python train.py --n_layer=14 --d_model=96 --n_experts=96 --experts_per_token=4 --d_expert=48 --d_shared_expert=0 --activation="swiglu" --moe_layers=[1, 2, 3, 4, 5, 6, 7, 8, 9, 10, 11, 12, 13] --router_score="sigmoid" --normalize_top_k=true --routed_scale=2.5 --balance_loss=0.00854 --balance_bias=false --init_std_router=0.0186 --lr_router=0.00102 --n_head=2 --n_kv_head=1 --head_dim=64 --vocab_size=9630 --norm="layernorm" --norm_place="pre" --norm_eps=1e-06 --positions="rope" --rope_base=1000000.0 --rope_fraction=0.75 --qk_norm=false --attn_scale=0.125 --tie_embeddings=true --parallel_block=true --init="uniform" --init_std_qkv=0.0733 --init_std_o=0.0635 --init_std_up=0.0733 --init_std_down=0.0518 --optimizer="soap_variant" --lr=0.00589 --lr_mult_qkv=0.7 --beta1=0.95 --beta2=0.95 --lr_head=0.00775 --grad_clip=0.5 --warmup_steps=200 --schedule="wsd" --decay_fraction=0.276 --decay_shape="exp" --final_lr_fraction=0.0 --batch_tokens=65536 --seq_len=256 --doc_mask=false --train_tokens=227500000 --steps=3472 --dataset="wikipedia_en"
Below are experts of layer 4 (counted from 0) of a mixture-of-experts language model. Rows are named router (the router's row for the expert), gate (a neuron's input weights, with its number), up (a neuron's input weights, with its number), down (a neuron's output weights, with its number) and show model dimensions 0-95. Each number is 128 + 32 x the weight over its row's rms, rounded and kept within 0 to 255. Numbers have three digits each.
Before each expert's rows: a language model's description of what the expert responds to. This comes from a sample of Wikipedia text that the model never trained on.

# expert 36
What it handles: Commas and conjunctions. Commas and coordinating words (and, or, which, but, &) joining clauses or list items, plus middle pieces of split names like Bea-um-ont.
router:152065086104108172104150190155165144100136157110145049137138099131142109104126143106090177128100111085105154117161127078148136106199155120096122144139112192129171144212077132123130128096102177095156127126140129128176156106161149076116093112121152177133150136124103098110079106109136184047
gate0:152069115108078104077127092149128112117129136091148140121091145095157129138082121082159121098160125094128188144133080097176158160048123162158132106124092176146147115144134108107125129150128111144136170108101157158179185101141137141237164080102126161162183078099145122166146142109145188089
up0:098146121131133112124139112169156117123092145170122215115088155126156107126129153113182086164086185081118120121106183047123098131152173148093130102149111139107194114088173103132178125104089142107102113163122200096123107116124161097130096107160092056080167193134131140125106190144143122147
down0:170115116128140099099098107066133089170136140138127090145132070114112103094141138102104170097105088138125121118089172093171152160125138138142171118102152109089097098065099126177141098175126169042178132146133100093156109105127159166125123166163089051120135128174150155147163222153164152162
gate1:121169184085107120083120155091198122170158080110117087148164161117110113120084111087162093108088106086123102144177165115131085085139132127156068197153146127142110124148100108145096159114135113122141045116184060119131129133130105137109135123091162135178149136169199153148132091194091124145
up1:160162130132122062161096099170081134119068215112152179092140152130103100146047154167130162087128136115191093123128133212114188162100127128093162097103120128143094134103127127042122129125123120126073146135137144123143137119130189146125110133140122117145134120051129125064123085124107157112
down1:067133107093118078138161118134206102145132087115063102152127116159159130149157099145119115134160099145082151151096099050153098081111143122150082130216165111131130147197112068137136145100097164139171142084115128113128161092171112140088128102164133124080136166204161133138137169105134084116
gate2:099066113128138090109144156138127183135085076117156151125087142128167131128136133117114123133113111126097186185159053183133173124112159155132146131132143126095130164081045091134166080111068152079147152189170058132127131153092119123106158106096156150189156157101097092142151119155090164087
up2:059174110114134148087103130158129120138147090158122131122127112057063130108121100111138129107075107137136099152103154098064142109173158143190115113168106127125110188151138177137124164084119111206161136107152188081155106071095097174146080115188106086164148135122149131149118159143186115175
down2:115097115127157091088096102064118104156111142184108122146129141128177106131116117132109179156093081145113178131165088200168129078093120201151201106154109115115165159131106068159178055140151151115099115169098089180133097174156119090148103130113149134102109160138077099098112171144118117102
gate3:073153108131141168092162071156088118141098114108193121145133140155136110121154076155145137111128190138124124168124147108142093115152212139096169102107131175121092143113092117052140091136101125073089077143066129167086116136128138106152090148127149118143190167115163121100058137169106061166
up3:156042117097159171097169153130142145116157159156043099130125116157110175125148109120142112129095145114081161142168137081076133108108131173113135132146105096168167093180077137102148184087170131152116119177151108072080183101107145111097145190097125104114137063127099150123114097184159148107
down3:143135166098117111199162160138097124112123185162095153157102172073144069116178123158063129107081109148127110137113137147197142126122065171101120135133106142102102140080139093105116176078174142139148076140158131144083149122123079100106139192081166167161155097100092141128117122180153099185
gate4:176116124137137142116076141113165147132152102109131114153123100152091088094148162113132076138155111153125119171114090151107145103136071141119139123092189176124097115132142085162152145065100176103099125058092134066205164127153118142109159096147155151140136031155169195100193100162112128142
up4:162166115141076154154104109155126140156154134192098143134146154132171148184125140124091144076135160145147136092108137084158119175109123099136103133145067060141166124114161107108075134162150077108116192116164114204132077139089128111123103084072144125082078183153145086160066138080165150133
down4:184084123112117141107104126091100115122119144125136150185112117106089046133102064159160119110156072147133156149136127142149174114158073197107157146175156114061118162147123120102187118117154206154148104122125134069146114113140124094104128150138136200154186100113087188076168137131134134098
gate5:101104095088088140137169175085174147099113105134145166147110151125129199135073115119105155089077109119102123080147182068128112136077125108151162170144123171145179026153119158189105082145137113110118126155074120145113088105125158097140158058150184142092151101100113164125141138139155138143
up5:139102163104167117132180160071155090124017049123140123115137157117113119108135062138112098158096131106137124137142162118131138119097178131147187135130162120123134099089091152167108083169113146210113160183075089159115114137111162114158176063107152134118145110071132133116165130162113124090
down5:138119138059058110129184153112170174085063100168100153088148127161140177144133136099073120182072090126087174109170137118115171128100166090151176196124104178107154134107089112184102146120139131134170137113061149094104124142111178114156121150137114140121083122091113142096099127140184116136
gate6:125111149152088108139131171173152162113123152078145145072084152161162062074113114154114113108057119096138139153074115152108095141177097146195144107144159136111161156133052164102134112171140112150127139131118107141157113103142185123137139147132157182109046075144125149174053168102131152091
up6:130075146132139019055103187139146145128109142115141099127121128118094108071115118190097140145082172071105124155176125114103142108122110102162158137146172141152131126110128145147095059086181090115174152100159058163118159152169163093107102142133112149163123125143109130170113115102148193086
down6:152152148112159098068117196112072173128094129165054128110111147144149158162110083153144179135089161158116110109197168092122160143176128118097119107165160114145093140158049176049132135140113145129113168100175136192133120162174148114129148125074122099156105093145125108141121127144134085079
gate7:052141116181118150182182078159146101081175136093145133144080087128142094168142146140139134128120203071148114133126104106124074172147090123088147146110106106109176091119137171107138088071142112112159135168116202143181132107134115134113111092137177134148152180066182143088110167120118117151
up7:117163108118166128127134124115100107136140141142044099160148179123110146059132100117166111171094113135171155115134139138114080145184134089121084085100135087116112143190120078106178151153133168188082081141088135144101137100159174124093120174093109127094158120095185190073194113147113094161
down7:091157160104106142141159115107174109109148114107095088138143184123134151141139136129087145177141163052110177115178146137077123156189157084071155086176208081102130104147137117173143101138161143123138075171160163093111068115070125128110146133128174138131121099128176136089162055130095140130
gate8:135106135161088167103096174055118130111131125109195101158109191105121104094176077053098075152145124120145145163141114124110134102139156116151130081201147149120134132161144149117138133144118101168108113095070159097118148114099156132138155076157108144223076132135152144124181113090100061096
up8:106135107148153083137121145172154155215177136100162092152124176077121171124147089110144136084080141087137112147071111147171102151163112122086138104088084115146092186170073152188056154141099129167125114138099148158167131103158133170132087151207144153088129110134130128138190135146109119111
down8:100125129155101142135156063116106101118127148121114133122148138117158124098084124197072097166115150148146162140145164132205157105131168085081161126159093108120168126108180050114135137112143165092130161164164130086103049141147050152153168172099047147092122144167119148135136076139100125126
gate9:092094124133092138078170034181128136122164117105145098159122113165169106086127104098133171129098174092109086141036092102102156091132080115095125105081121124108169187131116165144141168125139132118161130134098153173124147204147170168126124118172187143082141094074121132096104130121102153116
up9:140112139118164086080162137169103144151156123129176100211134096134128143141081133078129158068106098147077154132120129141135096103127036095115156163142148106118080118116156148098097139114133119125172168151172099118182134123150126130103083189151159113063187147145119215084146151166115099152
down9:087179141139124116106145194139099128135131150183162168105095061154112060137148134131114137116172063148130175074167156131120115115156179091080168187095101088173129052098113132158089119115166178072124125082165141062113121123138092128134114149117089162106143117135172142150149150117158095114
gate10:140095120145126094182128164114125123119120083121201044111165139136147104132113105140100088179095128150091072151152089123134089134072109109101068161124113120133102159094112214160120160108160133152169162177195184139144064149064145160153097125072126121101122168117107130117125130151115116164
up10:090078157161137119106124142113080119157139132127143199124133133125164138116142084117155082114154161106134143152141081128106193117185183203140135126140173173096149119086119093127151129116058189090133147122072173119081177198126113094155128149197102113126101143119104164150138142202115097132
down10:126170120101124180100137123057133100099122125123128150176104169048130145125130146075126079137140126161066158177065116112172135101193081155074142153160177114121165086145124074130154117130171125090094180094158153152084112106097112133166148191139176076097142110095135114099109166128126129137
gate11:105164122096116108133107102152139101111174106152069160121143155123098086106164081134183154126049102156136125180176096123120116132158149150128127115138100107211166190139141065083116137134109125131083081168148083139147193171147131158102069109166105122149107151103155123067107139198093148137
up11:107168171120172105143140136191110133128162165096170132151146127061178115110115142073111148139135109082112090136184124206129122145108095089129135107105107210157172104157153111074122046121112107138142141164129067101139135178170174130121092122165132113089149052141089134126154093117109124095
down11:095131114129165101160099178091134146130132108115121102101134097110156176080107134163173159134123133197071144146122127169135107107091133081211156133058093095122115094095106171157059123092112195145149117060125154132117201153116134130128097159122107153135164112139124124101160188067176122127
gate12:147088101173106170137137100078171160069136131122076130121153110177082068111099148124117080110103073127136171126153137128139161125083163137104144205109106147176114121146174017071090132125139127111113119106098150144153143175106125144163173157138122090176123132113148130096147164151112086065
up12:126127143091155089127147078129129168132140128081107159170130136152128115155084075124123189114129145174108171138111114104114169108125058147222150088119104109115094119152175162119076110105169111115073160149156133168115138126170115125112051136096155159087148158139090106169146137208118184075
down12:109134094154117134149155096088161089113143112127128113121138093113092149145109099124058105139134080110174131177102147138189153117143123173069072206124148142087129162121102123072116137148158105120097194160100166125174089153105125219107116167103185149098137063187146144113140118141095151093
gate13:106107112158089178147118119157154115122134187115117093119068138161131103127076083105071166153195139180146092116105130137144178146104139099123113194136165192078106094150101114141127148103117130122176098109125142190122192134157134122138162070136100104110075135140141126096079144050164082084
up13:109144088115080103169102176121138127093161121104177128147146098117161107133113175137161116175137145132119097139134164070176177149141055150085139136150102146074112091123137144118139095138111103062131138109201086123126159055148092134102110124145104191121129149224099135116046165120123101120
down13:107161133059193156152165120096104124115116194110139132101132179140153137107186162124139145189132082072148102130123175132110101122082124089145134110083158108157129071110085103136114129163078155090136129166139159090140115120127122076083074105177136110168133173102092185146115066176135174166
gate14:148109102122116094086149100082146160130080120182074096178134103171110136118105104092122127137156142173111161128100124120100133075123171110137158078116103075083149199144082196154114108100109124155084090079128112171104086134146142096085145156133129171109112129140134145096170071194121048163
up14:089158063137098140144142150188147126157139149150163077199125153177134106107184096095126113101125087214112152154091080146097169118110124083101146131115149130154104156120137056086139159113148107141151077169088124119067176148122116125078176112166149119137105122097160193089150154105128144094
down14:086101188135136172119119145182122094173213135096154099150117111103175114122143113034093137052147092141109141137135113177184143143119132143106159107158171124137096199123132138163146137121182110126093085135080141096109149123112091134085149147096124176117129151125105111140187128175128055108
gate15:172102173144101167102169070116104143171083096122135129109153144159139154140111173072104141182111104152137143168095144193136161174074099181103157144143148124079120206116077136120124103105143097122111123150171168173162141112160168118169105106108166183131073093110137136067078131134180124146
up15:125086171094142167124111137099104159103076135126131142139132164176130111120134156059125100164128102127146093121111139107128103080056132126154170118124166088136077144134129116177156149235126146171118065103175183147088091182139147140105197107071114132136089068115106143102097111106142170138
down15:131107157133129167153180127145163158141164126125132101095159127101060119143123120107140133174126182113115085099132162086168129102101185117157160104155131059140142098089165130111139102175094111091122086107193146089181177158151146116081128162057108120123143117142150134154024056156109112134
gate16:139187153123098137123081168110168121192070144088108092103112109136100056161076136110101150144174117160121083102106079122142136060172187082112090157122097163141123124131145082197169137142121117113131097107122161147150146169057170165101140151107107118095126148155158152104143047153138135119
up16:070080087094085118147179122130126166164119087106187111137111114083127130155191150161131115148160100079130152159183133142143129146180109182109112096110171153140143130133081120142130103098113060142171084067133113149170109099221104061172130135118110134122120117126105141198131132097134135183
down16:199118154127163153116101123153073116115109092182114119052159187153127120115138131135158116106126163154145149132121072163151108129113114102127098125154108086103112132113111116190197153152156164168127127169100095093088141161072203175083093155080128154119103148146109089088109113173167090063
gate17:157097124133167090126079093138097144124180134131144115155138159111136112177129172143082122194168168135061132076045085143120127139102080092108106076149095150144122125099106134169148068139147095162126099141126184168127105133088122129110176064138167160191162149113080157131151081131171115160
up17:176118154139140077142117113146096147137141133137138081083091166152100166070097136158145189088172125122156146134168064162105165154091137176119124117156144128090110095112102151120111128103087140085184196085111188170150152104123134139161070146126133114078147130140126142043095099083100070086
down17:159128184150179174125119047123131116147097121165176105122134120133127104039183093171172145100187135103138168149117116182123122081102124163095120089163161042104143079118079138098179146132071095125163145103125166148105148118147085130094090154115168157116164095112154102145143129140115147109
gate18:122125161186121148149131129066108105133123114094133156193110096088145121086113140154107087090109130117116104116124140066151117214143130145160103128126108189107175162142119072132135147127131170062110154133114154161130155090090135189145095103160139189156128133091206181143044150083133139108
up18:096143078087113116118159152118169144146114147107142054084164071109069124108126073134086130191107130181165128121151149159162132097140123129109198131113186108134149138112146066152132134164116187145130080126147186166088116205103086124100090092152139091104171130073088153104139121108090136120
down18:083170120126090142123111171137181098109185227154124082067118150091141125083146091112146050146176146121128120152092119159141070149092117096129140103122195133172097156124110143126131082136103085173128118165131148105130135164171141095132118136090131122157123142014119108126134128164103100137
gate19:103122108147091145096100137111152216111164105083169093181089175178096137078145122128091177170155158122135162089115075140142147167108127137081109129137127124077138105147131151188127169155092105155089105132139168221126126108096131101119085112097115100129164094095120135102144133054182114086
up19:138103191121065158058202144097125093106137121085132074112127124071140101104128124110151133103112124090146113107166138103171135087158096111181104134140182113143156161103149089120138109129135168091140123097078140069167167152140161123196089148119078158135065147191176162180148113148112143136
down19:105147137090142190075104123126140078048115134178093167145092084088104132182137108124070141145114118124150123108152190101158079067087137123149183084128148165145111133148134132162126086067171155084197113120115077105150176162135125115143140152132086087138142147132170162152117088175143126158
gate20:119107129134128076138175088100134120184171179131143135161088143094201137144128118106125131081113143147134159095118114115141125138158119168116141162161122127173138128087126150109056174084154176033137220117094104114160130106141142108064061128144132150056121111111156119105134193097108139130
up20:099133167194174174146156078130103096102105087129216113124102085127104082144173123139094068108145174148160165164063114130108107139122130145151126159122130159150132127122089092102133123115065127134171121079121101129093119174164083129109176099126139169122135178108086174113107146192089067161
down20:161129125122136166159144122146158152111167148083202147076088076132118149135066106121083104127156137202145168129124101121170172077129074192152083128146140121113098091147142126123114114179096077136116138090133082122182116141127127071153197073106137148143152143098079121137181134185147087107
gate21:093101121083150145133117134171167168116136117102091142132124111076124068111126113202120119125120084141123134156123119146119160110118131122119153105121173081084121176081086115107117099068142175081079157097165077179155186168146098132148113175134190162153172160126177065188089124135125177162
up21:108136219165117073160061162144132104107142176111138156130121112063171130133155136153138109115153085116164183087143117130090105079110191109082099125128152125158098119091148106145167157126083118152178102101073098103177093175149139149144161125130069127183074085119108130103147172174136127143
down21:205143128095082181184066089135093152127130153142141148144107115089111126058148107140163173131147122085120123128132088080134122112154071131133159113084195113120162133168085137145169149109090165098181161121139168113110147197161109102130128073174088127127084132115083127158120096127105080188
gate22:153076149117121148120112074075156131096166135141127118142121112083137137135193112089082077129103125056127128148107051139140189136112173159100117089165113105125087105120115099150122145122126137115144147122125160165181104183106088193061095090137132174139072113137102168152102118188186179118
up22:152147052139149104148151170103126122157084079100162148092110187139110105092112068144068145140108099156129104116158131122076157122201150159144151098116128154135189107116190161193091173203168109104134132175114113150147108135091162096114195080158114118116099146094112142097115158132153095119
down22:170197074207113106111186121135123095143091095139135128156184140106123135128152108146127140130170110142094124144133080155151146066162113110094177137090094090138172118083150050050061145172085114144130151148101127113132166113142136072131129134189125124139113111131124158145154187128128060125
gate23:136091093141074120069139153116157149119118189146177117100093112111094101164089135126138146164169138096135158110142106116154149100165125119132142154146136093108142158037147103123147098143161087135196118158144090155146134059066136027115122136174177078112122165109136142141110185112114132063
up23:140120066093115070136177105122084107120148145101117136137084130180117179139088111107109135142092124131146095110072086154147140143169042177169160152086109170124128099132194153137161119132119151108137147162148204136101088152117101134095082135161134108101224092140157111111121167177166098108
down23:135175113165112052106166123136078105158179119211125080125148173068127122119116074092144100148179088080172110147106087073148107133110163185148141123100115135126068142073148125151169114137124165172122111156168117169122075102146159074171161128109134151121108137146096169162095119133084128115
gate24:081128140131164124163170089101153132075123129139109112139123075185083142109108131150028104116100146167117083146126142113123159079197171099143157131065156112126204175081092131172137173155152172167113177126115140135123128119146117159122126101155130127166103127105080077052164128131110108101
up24:115145081108114167160133160135168125127105136139119132154097115143123079075123143126103077084103141094136072158086131120133148103201148086119164100100138099162150110133138053161131190113187161175139154129136125113117140073189126141077145116116179136180167115155130151036094124082151100071
down24:116159115154150060124092113182135073135163146167141070099067087113099140106144161086181162147108119129142162156160116095164194155157137118158138110152110183161103103104081108099151092113145192097129114132118081133073105064147146084115099112094119189094159163091158082148177132125153137143
gate25:126103093105109156136098119163139137029144171097140180165132107142102112127090143084092057114124235106144175086079140140184121102151107129132084176128131145109117134113172086126141196122160181135128145084107132147166162121147158156103130131076094089120132080115084121163144127134161163124
up25:108160100171078089107114115153135100135123131162139135166160117152123114142108114123154143106134108116064135022150169175084110116169139104105139159120072201177079137147225135135176092156100093113102101155149117112089117115134168112160171117111133127091165100150129163102126205133089106110
down25:158117100162084071171131117155156119126138125119145084105126106122162172122105121146114115135149105065081142143081155205144129069156105163101100169092131196138055134171157132127194149104096136081098080137138115125111154055131155115104121126050144157146205156138108138089142155122154152122
gate26:121047164068079134111170152191133140109114100146111063134126172097185058104130126129119141167146177110158068114087078125134141184144127115131096105162159108144143121082137151138141104113177132074154111186168158122153117099122124072183084145130090160150156162113100147133157106075104098122
up26:125093086169107146109143146112148125113062132124083088100123148187110106127171094125140130145112083139134115129120119130138143114201100149110108159170152117105194142129118151130075139143115129096131103164090129099153195096115070128155196144084076180058179082158142118114110157193093143202
down26:110155134121146172164130165085141153089135135129142145066128157111047078145127102097115112107125181127128148126081157085187121078125088127122130104189130140105099045162150035093144152100099104132160178132144137156110169133180141216087149124167159135118123133112150070109146121128128110146
gate27:099148207153122142150068114144106140118157157113162076105146078133112060133127130103114137089091054059107125112164078103154108095092091143105186164178168116121105136134126120125103181049124068122105102118168109155183128140152133128090121116081133140082105114183157155133125163145094119157
up27:136094060142098080067125115067092148153120140096109136144105183162119100088111137144128130157121149155175134117151153082087149175091071080152068175119103171124117095129167097182177118151162106080117165145172101102090106138155127146153157139135121155179172127148151124084191106183119096091
down27:131109106125101182089206132154168136097128109156119131183127116185105159142158093126089119212107122175134086188138183139163049103150085148175134147154111141124089144120100101096093158123089123133152112132099144142126123125109114094186116132122139143157088122160085094120147156103178087038
gate28:174119135164105133099138154079157062194183136098108076112127152126136167084115064202091155134110131140104117097097170154174171082091144131164102161101155125156126094163177097090131141179125154140090143145168165142128137177096169121083146117135095150154134104098153159120105180070095168111
up28:092117191154155108092121124126112153115139140155137135196115137185152077221149097159167091108181128137131194106083108150174110136091092117196150152139112083145090086104117153152095099070133112164151088099097111124094146130154045125149110088082185130152142122123127102100133131163137123098
down28:167123111084105129067174101074141118155138117110173052117133097110152135110127141105112133128141113142106159144117166183164142099110169135145105160173170038156107138165195096168113116138140144094102155164103159130147072201049158149120153133119082112166098105175123112125110109090067133110
gate29:145093139103157147064093098106107106104068151109126046116114167160146144130154130110106120158082150100165093136124103147115152198119090127164146176132102107129159130099164142145152136096142127180135102121157193160139132102127211094133158064129171154124160094053124160099177152089147122064
up29:113078148120178099105169108183158111067147109123126130149119107117085171154118046124130128163104188092137116156180160138146144113115093126133143116148118120141125166110141099087112122092135109168168121099128159168090126130171173161127142094140150090071194204079141133147075044110068144124
down29:136097129107147123189139132174151115089096090134111091168125080121097205123101114098128119133093149091142135091137146116125180161115153151124120149168091133129146152145156097149190088086174192167143109052118115094111142156098105158176140095171150098144162164066122146145081036146131154173
gate30:160115154139103144169135181146121114134119150069126147138148124114133091106128102138110158128161066133122142111102113127137074070155094168165186106107147172134169155119057145060107091104161132091182130068108090131181109221107096143101099128152125151148095120178158141159111154127193165078
up30:162117126093133129156096183043135165107129126155118196099145108098174120100102092137151108170107115159084100124110114098166135087148094131147196037174164108095192066138118088093140165130147141136122120139123109140138169151124107207080093152166153131103150143146134123144112138142137134053
down30:122197138114129118151129117110092079094161123192125195098102129093160140110118079103135138087134152148121119160131136132127124134168053153051103118200109083160099116207121135141145168120114121140103108181052153114171117177122106151108151169174097142138108136090122094192131105129114121070
gate31:162130158045136193095078130139159150135123094122146106096130147083168094119137088130141119134153080248134147142153103182157091141103126131122130141193150140075139122101146131102102141099135129118117119124121081118148183184126108094084128121129176112123164068076121089165174119078152094154
up31:100145128137088072129142173122095086124093170140162176137131140117128152145092159166150118119137148178088137119130125118171159137130128033198124158073142076133124130054122145167100095148130125163069138122087133152129168073141074077126175101100062147104138190161124137099134134149080162104
down31:118175143125151121163097171133110132108128103087118135153075157130106163180130204219158147111143126086099139123104132164158179154153189073130153078060123104155118136113119168125094131168139115109138076123130140032119151090139178096046158107127105131152135141116098143116095171127139150114
gate32:142181151102124151121168090112082099144144075136110159106192163120142083098094138141142178135124144127189117121109117108185135151111134198109117126130056081136148143115108117096138130203098142065097096135111158150160098166175116076159100116115140179154146107163196122053110125125090120078
up32:136176058148149102162108078123140174124074114109096193181121168080137143160103162170142148166122167096185126180091095098113153119203123107143109076126111090098124145180126125095139123106095143114186133153130128149124071114129093163147133101135180147148132139114164193071148152141066108133
down32:123194131128139139126181135146144096068115111089136139140115168084141112082131130120115123162040180092149115200180147072119146130201127068153166105122152155124143118165158146117128163106114100053139129187133152091126159142120120125167115101131161172111129148079160098113147107105054076118
gate33:138105110173135193087134068123173150106158118060115099087170116150168069135099126120141122124119124099111165137159130158088134122101166195092193116137122164136091157127163123101119183045156086073081127113120103108127120156079107122118095123151119113192179140152119103109171113062103112153
up33:131156113160134128141114192112151142108065164161140174167112125134048111115151140113134148164190134118160119169124110179138128123118072045156134115145115123089146098131096100061115107145103088140165100132107118164113163128077153096118150117113096135158106096139147245066135105157178152115
down33:155078128133138164180147186098156099073161131119147133112094149112124188152126104127187152126098146088109117108116183093080133110143131103162101110113201124200126147121086172109097170172077124157103167148144125151109160128099140086143121105138147062186064139115100062106071140136141173110
gate34:140103188139106142146055167058126119122135134119116129084174111100123118121078146093165161120126075117095151117147085166187147084121093130167113139184127125121089065107105164130076120109171113098118131140104158141169118221129107136121095112104185129147125114184141146146046153143178133086
up34:151162118078139132137146148133120118139055074136145147183048157159140067132186119115114104185108177138177144108089119098144105146145127073097130108133125082143146129095131133084178128136125180090137161174146070102113061106113139112129164141098129156143114135128130169170215144161102065154
down34:130096072123165128162174156149134097146111125110148153138154116197163105102211109136127099096196113172154129144183161111143122096106122078137132150143118111080148078126135108100062107113080128058157143151117075127148125092138142116095123095073115204177139195167166138119134143103139077142
gate35:111141157206161129115100062075144101101139164167136120134182131156107139086097065128101139092106180128158101147108131082170071131134086086080118127125179085080085140155117149062118111170108189088159111152122166170109151140148132097082120144146062091137160109145163169138127153093131130133
up35:159136099110113125104148094115099140164130115176169080112139145142116147103115029163110118070177165099140120153127131074129114047110173130123132105154167149103152120086138133146133130203117132109136154144189075173123112164169173139100178115144122063116119131072139148183181153162101121078
down35:101008087111099119058128121120149141165072076072139133110117138114142090176147148112133092089178169118144125158140126169067151155119173211144145123108134135154102098137155094180160069158125122113103115135100104138143104138153182143134122083161110122115125112109168167135124169085176132141
gate36:114175091135074169091105083145144127121191097193133188196134128198166170140129136157141110141106146057178109099215121094107113096191137147119130081110094130119141126103147122108177101138111169119123115120098143120141159116133124113090138134155108096157122108088087075105206110144097154114
up36:113109140137067120118145118132089150109162103137171053179121223122105125117138182105150116124111135141097087081156193099147083074144151104173121123128118105142138154123111158105160142119087105204087116136129163131127133096130153138150145068129012132127167125164115134172142132063132127117
down36:117104154081092128095158165126144157103076124117166189121103126155144182168108122103135172092162124169133168141093170143123113122119058098100097126127082142115129084121119079089125129136118132142153149130106136108143129102092160177116204065101148102135188118095111253103099117148143162170
gate37:101108151137133130118169114089104154071117122096110123157118134127088162118095144133142147162105065059149137105165093101100090093116091167153183170137183203155188145108099147076176086139099117173127087102201123066161137146117140156114083161129137120137160143181072165125122158107148167140
up37:106117134131094106104119147097109146148174148138169187083066184157125118113118137159142126115085102064097143115124096112074177108146149115115114112129103196075106092138155109138121117174120118109107124120090104109129113176106136071075074159158157207134113099182111179146174188130172177167
down37:187124135129099144160099176178164155104160115120196171172071154182104130167151156101120123118132136156136125122145118135120137141069137149153078134104136090137112151189140077092096119096122133074085175146125093143093113099073094082128121127140108207111095178182067103138148143062167126137
gate38:093161111121113199083156100150101116105155191103100104089184064118164051101170134152143149139112116117133138090120111152045137036095177122078100118126114165153076117132132113128189135133115146169092144106177114134103153153079160145144138138130105115157159122110121136066162146104163111102
up38:089115123132087114163112188133159149106187101157055126084114142105151075134135125081131150102145129091129174150115125131113097132136168095159069136128110083158143151149104059109122099125109144176173142141120153163114187138102096114175165165140148074175152164133188108183183107074187127088
down38:120145110122160116117096091070127110112159125126113120155104215144104144137169098117118107109163089151163108108143095086104111149084161154136153088156116100143149102171142095130045139133148111098196080194135149142161184159159083116099158083183089144127181196114095082126108126137171095167
gate39:127118071127120095131129098132132134169176111127121047128105143104122093059083113121178126132151103100155092117147110161176128129114128175093139118101121145173093203135142155151125156100111164165138121190108110066155164108150096183125073139160177058134190158124177119154168157154140187134
up39:124083129106097134190121127134163125179139158132159153107134083147188092160111143123116161202171138129071088116165066092097088147131140117107134158125054127054139129112141161141112123179152121083161135144113108125111066161116081075091128189081134138123152115082174112136183091087134117101
down39:136246146174155150104158122123083116128136120145158114179083139121165145129134101123087154102149137089163124105145142103146141175153077158189151156172157135160111104136145140054102110059141127173043132117148123131127124123095119106112110100134115119067130119176094136120123142166041173125
gate40:127147129106111123119199108097143175113140103135078154145092181140110121129105193118114148140143057118145140043111080173173113110108070196108132085125185155140132118101105121137149147102076196072155142172105115155144096191163158157144127148123151130114147108131089189109135152087160134092
up40:213089097153171168123120065097043061158157151141148190143138105078103120072092147141131154144138140166093143115072106104118108110112168142111190105133116128097124141162111132075135157123152121100113179140187170142082134079133111125155147098131157108158103103147101120164088149104161144183
down40:133176079197129119120129114110095130105200173162165130188116145135156135070103137139126077180088154149105116127114112082161100077143124131192121171104139125112090102169110131161092068103095107114141150162148134147174151106079180101173148150162131110104054069119076115148103144094155099137
gate41:144124110140125215154125117145118171135164145087134065096132163114132082138105111124121114133132070132085176118180129162143168137182114175060138129159115174128146184109095118117133171068138083131119066132130075116130114104165232069147074119137096128156128148077123135116097138098151129138
up41:171139139139118177152112148117134156189162147070171097158092130156086135131116122132085145097100116108096139094098141165147119157165200167080122118101120129146120144082092164162187201076153107151102079142126055041084092132113170141155106116126107149097116144101148171082153163119154124159
down41:126101167118131151069109157132110108121137113146122112108193127124121181159187173168118097175131099150097114150094176128105156111096190096073117132145103160136155104181101125162095125129074080082229119129138160100153156157127128145145147188113093141088111087100123137101091153164092068072
gate42:119134106100148121210134117152127108163122132084154122150073161129125183102145078143073171101161185133114103127160125110159085120127084133115125121055145100093156138097083167104115110198175112082146153094109122138140149113169094115055143130159141193100173152158091166142129063143084170123
up42:125152089133141114184070143158155089157201090154121099126073169120140185107153098124115145097184191131098128111152082096158086132093091155136161116113181113099102108141085124086118138181150096136143190122122132185116128122182114146123115160175127186114143142162129135150146070157067186107
down42:124082120155159153100144101174075112140120173148174132103173126122123054139078113110139108182119103120111131081108197131134147144139183063121145149130143197116168120179128067155142134090078095148183153125157124128138107137100160155157118119080153151168182128105122072105087147082093192125
gate43:146066130102077100107065173136141113167136147131127103128121179135139184088152121112078126098078122118037125143147097123165105109161159143147148123137140157154159142125132154124122152107119032108114117111137063179118101117162114153131146108042118152128090133171214122130075129109135143073
up43:094146141139124188119141175120139065138082118058178125076105110103172110123130034141132094110166108097159152104166136092116126114147133135185118143170142056132188144132119137115138142127090102138178185074115175143146154166124138106148131102107196128196144138169147117163087095131108165136
down43:077136160112125163096140190138169104150159119081130076092107119132168109110113087161101139132113115072138123096165088082185123138138132158129162142173150154138168152154177092185110138106122134129118119048177167174151112129131191110071125091111120108054130138126102126172123083084073182101
gate44:106098182123162103094159092136165159137141137087215043168126118135100084149155061081119139126106101194117143124125187148142135125112103199150114137140127115120104128127062130178087121137152146128167099123114095161112121077127145079086141120145148186074165100105144129095089164145104117075
up44:169125146061166148120155168143095173132106123124142094147122053072145169113096143163128138104120111127081178101105130106088102164178122127128176132149112137069171167104115139108122128092138168063109103132185123105100116105140183151190136170133113197099089160198129152193124155121156153151
down44:154154108144153150117095174144070087091059148129094166140099153112110167124103112131151095099121154122129165167154168138105159072112100104067125064133118178095154127100078204129136105090152139068132113169083102178138117120131133096117155116100073098157170138138131132196115151149188074158